config.yaml
n_layer: 20
d_model: 320
n_experts: 48
experts_per_token: 8
d_expert: 64
d_shared_expert: 64
activation: "swiglu"
moe_layers: [0, 1, 2, 3, 4, 5, 6, 7, 8, 9, 10, 11, 12, 13, 14, 15, 16, 17, 18, 19]
router_score: "softmax"
normalize_top_k: false
routed_scale: 2.45
balance_loss: 0.0035
balance_bias: false
init_std_router: 0.00628
lr_router: 0.000274
vocab_size: 8192
norm: "layernorm"
norm_eps: 1e-06
tie_embeddings: false
optimizer: "muon_variant"
lr: 0.00517
beta1: 0.9
batch_tokens: [16384, 32768, 65536]
seq_len: 1024
train_tokens: 326400000
steps: 9977
dataset: "wikipedia_en"
Below are experts of layer 10 (counted from 0) of a mixture-of-experts language model. Rows are named router (the router's row for the expert), gate (a neuron's input weights, with its number), up (a neuron's input weights, with its number) and show model dimensions 160-199. Each number is 200 + 40 x the weight over its row's rms, rounded and kept within 0 to 999.
After each expert's rows: "mostly gets" lists some tokens that are sent to it at least half of the time. This comes from a sample of Wikipedia text that the model never trained on.

# expert 10
router,209,196,237,193,217,208,185,162,185,170,224,232,224,208,221,220,207,239,195,199,123,235,195,247,197,226,140,243,170,234,157,239,141,246,286,201,218,220,162,213
gate0,180,218,233,234,180,176,244,179,154,169,206,202,154,206,283,191,215,204,283,149,230,225,226,133,189,170,170,238,272,204,196,184,170,199,179,167,163,219,132,209
up0,143,198,196,201,217,156,152,208,212,316,207,213,243,210,106,230,228,154,104,216,196,173,167,177,190,235,182,217,172,223,231,237,221,177,206,237,270,182,188,198
mostly gets: " due", " support", " published", " live", " active", " wrote"

# expert 11
router,286,215,222,184,207,199,176,204,218,278,133,243,234,203,147,174,204,246,158,235,194,252,186,188,210,191,209,184,130,183,188,113,245,203,182,215,170,156,173,205
gate0,189,256,282,199,217,192,189,155,204,157,193,210,207,235,185,136,197,159,209,146,188,216,175,207,190,222,219,105,200,256,214,216,200,193,126,252,185,205,154,182
up0,119,168,255,226,158,182,223,196,149,175,262,192,201,206,151,204,242,181,209,198,219,279,187,197,251,227,164,222,270,232,245,140,253,202,151,174,180,287,119,266
mostly gets: " to", " had", " would", " been", " from", " became"

# expert 8
router,167,156,256,169,220,193,192,176,202,170,230,203,216,245,242,159,189,153,222,143,168,167,209,192,177,204,293,178,210,194,199,221,206,234,195,252,157,171,204,165
gate0,158,239,225,164,220,275,193,187,221,137,198,247,231,139,226,196,140,212,187,152,248,216,200,239,251,186,221,165,174,224,214,183,194,204,219,109,197,212,170,142
up0,201,162,226,196,224,251,196,189,237,180,186,223,171,149,171,217,193,129,212,199,272,194,194,93,217,211,190,150,216,279,232,121,216,122,194,230,141,163,178,212
mostly gets: " such", "ism", " development", " human", "ization", "tic"

# expert 16
router,235,246,200,249,206,176,215,260,111,224,195,259,186,228,88,213,196,223,240,200,214,180,202,177,159,100,220,191,129,175,212,220,236,222,168,222,180,177,146,197
gate0,229,180,235,196,310,169,189,200,194,184,207,163,218,197,286,229,250,145,190,231,208,215,174,192,224,264,167,217,189,147,187,207,202,172,263,232,185,243,187,183
up0,233,217,171,166,202,207,261,208,235,193,141,174,162,222,171,174,139,217,192,173,270,267,209,141,197,219,199,133,207,249,236,212,135,244,195,172,128,206,234,222
mostly gets: " has", " have", " would", " had", " became", " was"

# expert 9
router,177,197,144,227,207,217,205,287,176,182,208,211,274,181,197,171,222,179,200,157,245,177,138,208,227,224,116,255,272,199,200,229,205,222,131,221,260,227,248,230
gate0,200,220,214,204,246,184,235,245,212,235,164,136,244,134,230,186,270,209,198,235,151,179,229,171,252,212,191,183,262,195,198,262,247,124,207,222,177,151,180,280
up0,162,162,201,141,170,227,247,246,233,219,205,147,248,199,128,206,214,182,161,212,213,128,221,185,238,238,179,222,195,221,180,201,193,124,200,149,202,169,218,168
mostly gets: " July", " September", " January", " June", " April", " November"

# expert 39
router,204,211,222,200,191,162,192,152,206,181,158,148,215,174,222,222,156,169,198,161,171,174,202,245,187,268,202,172,187,203,154,160,182,128,215,192,174,209,229,198
gate0,264,222,199,136,219,208,126,151,213,178,261,263,205,216,294,116,218,220,226,270,208,177,237,255,198,141,142,203,192,209,183,247,268,188,150,243,118,141,162,236
up0,201,154,181,235,182,140,171,293,221,196,250,184,175,230,342,219,176,260,170,216,178,166,269,217,177,242,232,175,140,220,210,209,183,175,212,244,204,231,177,213
mostly gets: "′", "2", "1", "9", "3", "History"

# expert 15
router,171,218,214,203,182,235,189,232,205,200,178,154,123,140,216,221,117,254,214,231,242,247,91,173,292,236,182,227,217,190,137,205,253,188,212,213,290,168,156,180
gate0,242,203,231,153,236,253,218,185,234,224,221,186,242,201,122,229,192,165,165,287,223,254,165,176,222,191,233,139,151,212,219,160,179,202,172,229,169,208,191,173
up0,239,206,207,253,221,264,135,117,208,195,175,196,234,183,243,121,214,146,192,232,226,247,239,221,164,248,208,213,196,225,202,166,190,161,186,248,213,207,192,138
mostly gets: " became", " won", " •", " was", "|", " UTC"

# expert 2
router,187,222,219,228,273,149,271,127,155,164,196,202,169,176,234,250,181,217,231,212,104,222,166,216,201,217,248,270,234,177,226,203,100,246,214,244,146,270,224,204
gate0,254,169,158,201,132,188,211,195,194,141,201,224,209,193,183,223,210,203,237,210,271,207,213,189,223,188,201,149,200,136,277,190,124,197,244,227,287,194,228,257
up0,159,233,213,196,209,200,277,232,187,217,180,259,140,211,209,184,150,253,226,184,156,209,236,224,193,133,216,257,226,152,141,243,222,190,176,176,128,209,188,226
mostly gets: "bb", "ak", " Robert", "iz", " Dan", " Tom"

# expert 37
router,224,159,151,186,173,223,190,143,200,212,198,222,220,231,284,189,236,157,186,199,224,218,276,169,229,255,244,162,175,208,188,160,151,233,211,230,168,205,196,179
gate0,179,233,199,243,181,180,177,172,195,190,258,131,209,213,221,222,279,124,261,231,203,196,231,156,188,221,289,168,163,251,188,127,166,217,120,150,249,157,242,241
up0,176,170,162,105,220,210,156,185,154,220,231,141,205,152,224,188,166,189,128,192,225,207,208,215,210,221,186,205,215,242,178,191,198,221,209,222,222,175,114,99
mostly gets: " Michael", " Peter", " David", " Thomas", " Smith", " Steve"

# expert 24
router,218,216,233,184,196,197,189,148,237,205,256,248,184,250,188,188,163,202,190,189,193,206,229,215,209,171,232,155,189,217,239,237,189,221,253,213,241,162,164,160
gate0,173,237,216,204,165,187,235,258,154,214,211,121,229,130,141,129,199,271,210,220,138,183,200,162,190,236,178,161,217,136,171,216,135,260,146,179,167,227,200,233
up0,252,265,133,140,201,156,190,210,93,146,311,230,175,165,233,160,198,249,212,275,148,238,172,182,223,191,194,162,166,171,194,133,153,192,189,150,167,201,251,226
mostly gets: " known", "pos", " listed", " List", " Historic", " written"

# expert 18
router,212,167,209,173,243,151,208,135,215,212,248,208,199,196,224,231,256,125,200,216,113,209,232,276,236,203,153,196,227,177,232,225,186,222,185,193,215,206,211,188
gate0,206,219,164,164,224,257,163,204,162,237,205,203,207,209,242,178,218,187,160,233,203,186,284,231,187,161,242,250,158,217,167,207,210,169,255,183,176,222,206,175
up0,250,197,217,248,196,264,153,180,226,232,158,158,185,223,171,251,209,155,222,198,239,154,180,171,186,196,155,155,224,206,189,262,171,262,249,208,139,141,194,234
mostly gets: " College", " Street", " city", " University", " River", " Center"

# expert 30
router,223,116,151,221,152,218,232,145,264,173,148,235,192,275,298,123,256,211,193,215,143,175,282,189,330,268,149,224,127,158,227,171,245,162,243,213,135,222,232,175
gate0,238,162,228,153,238,164,202,208,196,194,165,197,152,175,248,222,278,262,185,252,196,205,181,206,193,224,243,101,157,178,203,137,154,168,170,166,227,263,230,185
up0,254,136,175,164,223,105,238,221,187,207,159,232,167,200,194,248,244,198,207,197,218,180,158,223,145,181,254,151,149,229,189,216,189,197,228,181,212,240,250,174
mostly gets: " Ko", " Ba", " Ka", " Ke", "ku", " Du"

# expert 17
router,218,229,240,249,224,171,226,212,158,176,203,244,152,183,89,233,146,219,226,208,198,241,168,231,216,212,153,238,198,202,182,231,240,258,184,121,198,113,170,247
gate0,237,245,202,162,199,165,220,181,234,171,175,224,171,246,218,198,232,226,143,252,219,189,241,179,236,188,200,177,222,199,205,225,192,178,228,213,174,198,151,136
up0,205,213,181,240,272,189,205,193,171,209,225,206,173,149,187,171,270,155,266,218,295,219,150,223,166,226,219,117,168,260,186,189,186,236,198,213,223,135,211,202
mostly gets: " career", " received", " played", " took", " won", " served"

# expert 4
router,214,176,216,152,157,235,234,154,205,215,216,185,195,243,259,215,231,199,185,231,189,220,174,175,209,276,216,187,180,231,148,143,118,262,186,184,148,212,200,221
gate0,224,183,183,203,166,203,198,139,141,200,265,222,240,220,191,162,207,268,79,173,172,186,198,194,251,219,233,163,223,328,241,245,263,159,156,242,174,175,147,208
up0,234,203,191,230,233,227,238,181,211,216,204,186,166,257,210,130,231,200,191,273,169,227,210,161,217,178,273,179,191,246,219,224,176,230,243,183,196,253,192,223
mostly gets: " Michael", " Robert", " Paul", " Charles", " William", " Martin"

# expert 28
router,264,162,224,161,230,231,245,138,168,157,234,188,199,186,148,204,165,157,251,116,202,296,243,228,261,215,185,181,150,220,226,251,144,225,154,246,208,194,242,168
gate0,195,234,168,199,160,163,172,270,206,223,140,200,159,190,224,181,178,220,86,254,222,220,200,189,285,155,215,267,220,261,193,211,212,224,172,172,123,149,192,217
up0,255,174,182,176,151,186,215,207,218,219,155,182,141,241,177,211,115,141,127,281,165,241,201,179,229,169,207,214,210,202,218,235,220,230,200,154,126,198,189,249
mostly gets: " there", " time", " part", " end", " area", " order"

# expert 42
router,229,271,201,159,198,132,200,148,228,176,230,251,182,214,236,217,174,109,258,142,141,173,225,231,199,201,186,191,195,207,204,153,148,251,217,226,209,269,173,213
gate0,176,225,147,210,205,208,187,196,217,198,227,207,184,169,159,222,199,156,226,326,196,157,204,202,97,239,181,215,226,207,158,220,209,113,132,194,222,177,165,178
up0,247,249,222,187,202,198,186,242,217,196,151,181,229,208,254,188,223,227,189,103,237,233,188,213,317,138,213,182,156,194,181,201,200,216,218,231,214,199,219,250
mostly gets: " it", " they", " him", " They", " she", " there"

# expert 32
router,239,176,224,212,166,156,169,252,215,178,184,229,175,264,126,169,219,206,212,213,191,215,187,229,192,222,192,169,177,219,149,167,232,240,229,201,192,179,176,223
gate0,159,206,170,195,222,219,233,176,211,190,157,157,226,151,213,198,165,228,232,194,171,138,203,215,164,194,206,171,95,236,175,164,262,173,208,192,233,121,212,215
up0,190,137,146,174,141,196,170,94,162,214,200,171,175,210,232,195,225,218,168,194,192,128,200,268,203,209,230,189,151,204,185,206,195,220,167,159,259,186,196,191
mostly gets: "6", "5", "4", "7", "3", " six"

# expert 29
router,187,193,208,210,198,211,168,229,148,185,205,177,205,166,159,211,179,205,150,225,215,188,195,176,161,148,187,167,221,169,144,188,263,184,181,207,218,164,265,244
gate0,231,157,205,108,189,223,209,246,239,240,190,125,203,179,223,176,153,215,263,257,182,180,176,199,243,201,185,221,182,241,208,176,223,148,220,190,196,263,182,233
up0,205,258,190,200,215,206,212,203,141,214,228,200,159,177,114,194,222,139,221,116,189,236,267,265,144,172,150,212,241,243,237,174,163,196,127,200,203,271,187,167
mostly gets: " sq", "approximately", " $", " £", " •", "9"

# expert 25
router,159,188,230,199,205,207,141,233,237,185,182,96,219,167,135,189,178,280,199,209,222,283,149,176,211,256,154,199,209,178,229,185,161,250,178,203,233,260,223,244
gate0,194,232,163,158,235,223,202,206,247,177,250,217,229,182,218,185,176,168,214,115,113,201,174,171,243,189,169,214,247,227,198,219,171,196,171,216,189,204,217,199
up0,161,239,194,174,251,234,166,231,173,192,309,177,176,232,123,207,272,254,222,160,247,284,201,227,213,142,202,184,224,257,161,263,203,142,169,254,214,171,223,160
mostly gets: " United", " third", " Middle", " US", " Western", " First"

# expert 43
router,115,125,181,168,177,216,274,301,197,243,155,213,222,259,155,220,142,199,188,250,139,164,191,208,252,200,179,238,187,161,200,159,253,154,182,216,217,213,244,217
gate0,161,153,263,270,183,174,256,233,130,208,189,188,185,225,107,263,139,208,180,131,249,178,204,205,188,202,194,172,205,257,227,193,189,210,107,181,205,206,196,214
up0,275,175,209,229,183,188,198,226,193,216,158,239,255,277,232,217,205,181,288,70,172,212,267,184,221,229,117,207,136,182,229,242,224,208,309,187,268,195,189,208
mostly gets: " in", " until", "In", " during", " within", " from"

# expert 23
router,209,146,146,234,235,190,198,280,253,252,250,206,207,191,204,176,277,176,262,173,185,159,208,146,162,257,229,225,144,177,241,216,222,209,267,190,265,223,190,238
gate0,220,178,182,196,203,154,227,194,225,171,155,133,241,156,185,223,205,145,216,196,207,177,188,245,179,198,162,122,161,192,242,166,170,167,253,233,114,217,256,202
up0,247,242,231,241,216,229,163,170,189,226,163,268,236,211,177,198,233,255,219,204,196,165,185,181,267,171,192,254,266,263,121,237,250,225,180,215,271,188,170,149
mostly gets: " at", " after", " under", " during", " At", " against"

# expert 1
router,195,186,189,198,240,201,172,140,231,178,215,168,209,239,195,235,187,235,224,213,176,180,289,278,294,174,159,204,229,196,202,244,185,249,215,160,175,204,272,217
gate0,205,266,167,219,226,248,198,148,225,205,157,166,156,161,216,224,229,240,245,73,200,230,200,121,285,153,233,183,233,187,152,181,145,262,198,265,114,250,178,252
up0,273,200,182,264,187,129,203,111,205,209,252,168,190,178,291,221,155,172,186,135,165,221,189,143,201,219,169,198,213,216,226,185,159,155,146,164,291,235,210,297
mostly gets: " film", " series", " area", " album", " club", " city"